{"n_layer": 12, "d_model": 256, "n_experts": 64, "experts_per_token": 2, "d_expert": 160, "d_shared_expert": 0, "activation": "swiglu", "moe_layers": [0, 1, 2, 3, 4, 5, 6, 7, 8, 9, 10, 11], "router_score": "softmax", "normalize_top_k": true, "routed_scale": 1.5, "balance_loss": 0.0182, "balance_bias": false, "router_z_loss": 0.001, "router_bias": true, "init_std_router": 0.0184, "lr_router": 0.00177, "n_head": 2, "n_kv_head": 1, "head_dim": 128, "vocab_size": 8192, "norm": "rmsnorm", "norm_place": "pre", "norm_eps": 1e-05, "positions": "rope", "rope_base": 10000.0, "rope_fraction": 1.0, "qk_norm": false, "attn_scale": 0.0884, "tie_embeddings": false, "parallel_block": false, "extras": ["capped logits"], "init": "normal", "init_std_qkv": 0.0254, "init_std_o": 0.0, "init_std_up": 0.0254, "init_std_down": 0.0, "optimizer": "soap_variant", "lr": 0.00246, "beta1": 0.95, "beta2": 0.95, "weight_decay": 0.06, "lr_head": 0.0059, "grad_clip": 2.0, "warmup_steps": 200, "schedule": "wsd", "decay_fraction": 0.609, "decay_shape": "linear", "final_lr_fraction": 0.0, "batch_tokens": 65536, "seq_len": 512, "doc_mask": true, "train_tokens": 562400000, "steps": 8582, "dataset": "wikipedia_en"}
Below are experts of layer 4 (counted from 0) of a mixture-of-experts language model. Rows are named router (the router's row for the expert) and show model dimensions 0-255. Each number is 128 + 32 x the weight over its row's rms, rounded and kept within 0 to 255.
After each expert's rows: "raises" lists some tokens whose logits its average output raises strongly, later layers aside; "gets" lists some tokens that make up at least twice as much of what it gets as of all text. This comes from a sample of Wikipedia text that the model never trained on. Tokens count by the router's weight.

# expert 31
router [118 110  86  86 144  84 115 164 127 172 125 157 172 152  61 119 107 153 147 125 151 145 165 122 113 154  91  80 120  76 124 148 139 141 105 153 145 105 138 102 114 125 138 184 116 130 139 142  74 106 116 132 186 147 155 130 155  84  92 141 137 127  98 111 134  70  85 135 116 138  62  95  94 105 145 162 107 123 151 117 113 173 121 129 184 114 148 116 176 106 141 190 141 110  82 194  97 201  73 104 143 107  82 100  75 117  94  94 159 108 179 116  81 162 131 129 149 171  84 143 103 228  84  91 199 185 148 193 167 157 144 174 131 150 146 149 153 124 148 127  91 116 161 147 118  89 189 160 122 132 210 148 176 124 121 155  95 106 123 177  80 141 137  96  97  65  73 130  65 125 145 131 171 132 127 168 136 145 178 144 137 107  92  96 122 134 137 108 146 134 162  50  71  99 161 177 156 153  85 156 130 121  94 154 134 134 107  77 139 203  92 147 117  90 149 127 125 162 139 165 190 117 154 142  95 142  89 103  73 127 160 153 105 108 142 115 125 121 100 121 135 130 115 141  72 134 121 165  96 116 146  96 123 180 181 136]
raises: "s", ",", ".", "n", "-", " and"
gets: "la", "do", "mo", "lo", "no", "ora"

# expert 44
router [166 149  95 126 140 162 126 160 150 143 102  82 165 160 154 181 100  70 152  72 158 130 184 165 113 192 128 109 152  98 160 136 176 165 152  72  97 121 101 102 110 113 170 160 102 149 166 166  96  99 107 119 125 169 115  86 150 118  66 160 178 103 134 163 142  92 107  51 115 137  99 102 144 122 145  78 148 126 121 134 117 123  86 130 124 137 107 174 120 131  96 162 156 148 133 131 133 199 100 113 120  90 107  81  49  28 107 151 110 122 171  86 124 167  76  98 169 171 142  62 135  75  80  97 127 135 114 169 142 129 176 160 110 161 180 120 142  91  76 106  88 125 123 136 119 110 149 116  94 138 143 115 119 151  73 142 136 107 101 142  97 104 130  94 133 104 102 163  75 170 185 135 132 109 155 178  95 117 189  72 175 118 145 111 147 114 156 188 165 128  87  64 141  92 169  90 149 157 134  98 110  81 112 128  85 160  98 100 122 130  79 154 115 116 159 161  75 124 145 150 125 161 159 172 110 164 122  68  62 130 174 161 145  99 142 130 106 134 173 108 118  98 156 123 128 156 101 117  99 110 164 103 179 164  71 134]
raises: "s", ",", "-", "'", "ce", "."
gets: "el", " |", "il", "em", "ur", ";"

# expert 60
router [157 134  96 127  85  92 121 168 169 116 132 110 138 158  68 106  94  96 121 170 196 174 193 124 148 153 103 139 125 130 184 185 172 160 118  99 100  79 182 122 113 113 147 110  93 119 113 125 112 154  98 130 153 134 151 115 139  58  91 136 158 118 117 146 103 111 149  82  88 135  70 103 155 163  58 118  64 162 140 124  94 121 110 178 163 108  91 154 165  83 113 155 121 154 160 157 107 143 104 127  96 151 113 165  76  87 147 127 117 154 144 121 113 128 155 150  44  68  83 105 132 171  91 110 159 181 160 104 144 125 160 153 103  97 130 140 181  92  66 100 100  89 126 176 108 147 126 129 122 135 114 134 122 150 116  92 108 134 101 108 199 124 108  97  95 129 117 169 108 183 172 163 220 104 138 140 162 116 189  84 139 109 107 131 125 146 187 156 149 120 146  93 108 103 132 142 149 191  94 126 166 118 144 196 101 173 135  64  76 124 123 125 141 123 164 135  86 123 123 201 152 128 199 137  84 111 156 115 141 148 180 168 101  95 165 109 120 163 161  80 125  91 150 137 152  56 115 126 114 185 151 161  83 152 108  99]
raises: "s", " and", ",", "-", " (", "."
gets: "p", "pt", "-", " up", "ub", "ert"

# expert 13
router [156 107  98  91 149 109 154 139 181 166 100 161 191 103 130 183 103  87 116  82 217 155 117 124 163 108 107  90 209  94 127 121 109 163 121 117  92 104  47 126  96 112 143  76 115 148 178 145  97 159 107 134 203 182 160 104 124 106 127 102  80 123 234 143 138 118 132 152  97 151  91  69 124 105 126  35  91 107 160 131 104 108 120 142 143  89 149 128 131 118 120 160 132 118 130 130 127 137  91 113 100 104 105 110 122 131 154 112 151  98 167  57 109 114 128 153 117 139  91 132 176 152 131 114 178 127 157 133 170 141 155 133 120 123 121  93  71 120 177 112 116 104 160 144 139 128 171 196 128 155 178 127  93  97 152 162  87  78 115 160 131 124 124  90 130 130 151 141  80 143 130 193 159  91 147 158 158 134 143 147 172 124  87 107 104 117 131 216 103  93 118  95 129 164 177 155 183 110 103 144 219 127 118 149 118 177  87 101 147 132 109 128 188 124 138 147 103 123 141 174 203 115 162 186 142 138  67  61 129 156 115 148 133 101 148 122 107 142 125 114 163 105 167 150 143 109 140  72 128 187 154 162 106 130 105 114]
raises: " a", " the", " an"
gets: " was", " is", " were", " are", " be", " has"

# expert 29
router [185  83  99 106 195 129 193 110 158 126 105 178 154 139  91 131 114 119 158 112 139 109 114 133  96 174  89  70 128 115 121 141 128 150 121 141 104 110 118 168 148  89 113 107 100 161 192 172  80 155 141 173 138 166 106 110 155 105 110 110 162  78 117 131 126  85 145 172  99 170  87  76 140 115 134 109  54 111 179 140  88  73 137 171 157 157 146 110 137 107 188 140 105  84 135 146 105 138  85 104 134 100 112 141 112 160  89  78 119  89 161 160 113  83  70 113 148  96 123  89 180 173 136 102  95 124 142 172 158 137 159 168  71 127 131 124 159  80  31  96  93 134 113 151 143 106 116 129 108 168 139 154 141 120 169 160 145 118 100 172 105 169  62 105 108  80  94 126  99 126 104 152 154  71 159 144 183 215 174 115 156 137  63 122 104 102 170 169 125 117 191  81 115  78 132 105 122 130 103 150 132 170  69 150 101 149  54 122  93 137 117 126 122  90 189  98 101 158 139 172 197 100 131 159 139  93 146 114 121 133  87 130 149 134 169 148 107 175 137 125  88 118 148  91 127  98 138 131 110 105 178 115 117 193 134 122]
raises: "m", "l", "-", "ly", "s", "li"
gets: "ma", "w", " t", " U", " out", " e"

# expert 12
router [116  91 106 114 156  79 195 125 136  95 163 145 201 158 121 125 114  89 196 152 171 150 151 106 134 145  94  72 152 150 134 205 105 169  53 132 137 119 116 139 148 117  99 120  98 162 135 119 109 133 105 168 146 155 162 187 162  64 124 179 113 122 106 177 116 104 166 117 102 151  96 147 160 103 125 121 142 112 155 216  91 111 144 137 135  68 157 158  97 153 138 149 105 118 158 133 165 133 148 148 159 140 138 138  76 105  81 153 126 120 141 122 112 114 109 137 122  67 114  83 170 105  93  42 169 165 123 119 160 146 131 163 129 149 132  96 163  85 127 100 142  71 142 148 127 138 134 191 128 111 137 127  70  63  86 144 107 114  82 190  93 104  78 110  65 113  62 195 109 143 147 157 177 118 151 150 118 116 166 112 149 138 136 113  76  85 157 163 170 195 157 102  90 132 145 193 151 107  87 140 137  98  99 143  98 103 101 116 114 153 140 153 130 107 187 135 118 139 138 156 151 165 176 159  97  93 103  92 131 141 165 156 102  78 146 120 144 149 103 179 168  61 129  35 149  90 154 119 123  92 150 142 161 125 107 120]
raises: " in", "-", ",", "s", ".", " and"
gets: " by", "f", "-", " then", "ce", " f"

# expert 42
router [169  77 111 108 161 104 157 146 153 112  88 124 167 130  98 147 103 151 134 157 180 139 139  95 184 211 111 134 154 106 138 196 155 164  58 140 152 125  90 101 110  92 140  80 101 139 149 138  95 119  97 129 137 179 167 137 147 103 111 122  77  96 186 168 157  99 120 144  84 142 116  69 136  99 145 113  90  82 168 177 104  98 131 185 130 152 133  87 129 142 183 134 100  90 100 124  85 157  79  85 112 111 127 113  83 120 125 123 101 115  96  85 105 153 128 119 132 137  95 119  96  79  69  76 123 134 138 148 214 213 188 142  88 134 179 112  97  84 107  88  92 112 134 143 212  45 151 150 123 133 138 155  99 172 102 148 136 104 103 139 134 166  98  82  63  57 122 124 114 175 145 182 163 126 135 163 106 144 156 141 138 168 158 111  83 114 149 127 148 119 182  92  92 103 140 123 160 137  91 132 145 141 117 137 117 111  62  95 125 144  93 169 165 119 161  89 122 169  99 170 150 148 204 120 130  85  98 118 125 147 107 115 137 107 143 125  75 156 147 123  90 124 158  92  74 139 161 101 138  88 139  87 157 168 161 155]
raises: " the", " be", " his", " a", " an", " become"
gets: " to", " into", " To", " through", " can", "To"

# expert 39
router [183 146  93  97 165 112 174 164 195 204 168 170 163  89 100 153 112 147 113 175 167 114 169  14 167 139 131 115 140  61 171 168 135 156 103 229  56 110 115 148  63 114 150 112  94 116  82 136  78 146 104 147 132 128 167 139 183  77 135 103 169 104 171 140 126 116 148 128 133 174  67 156 126 108 145 100 100  97 146 111 100 116 136 116 145 157 110 119 126 126 123 121 109  90  88 133 104 141  99 137 101  98 185 140 138 160 125 112 153 130 158 119 108 124 123 124 137 113  79 114 137  99  16 133 187 122 140 176 152 135 127 184 126 106 156 122  58  95 148 118 105 118 151 148 158 125 134 160  89 145 211 132 146 151 118 132 120 127 117 132 135 149  97  80 118  77  92 147  86 141 161 147 117 155 154 165 131 144 144 136 143  89 184 109 110  94 138 100 153 100  97 131  48 120 164 178 187 126 107 200 104 135 100 136 138 155 135 116 103 182 120 157 162  96 154 103  96 142 144 157 143  78 157 114 114  53 147 121 138 138 187 175 161  94 117 134 127 129 109 125 110 110 170 102 143 100 129 134  74 166 136 146 121 178 117 123]
raises: "s", "-", ".", ",", " and", "n"
gets: "ti", "ta", "si", "hi", "to", "ga"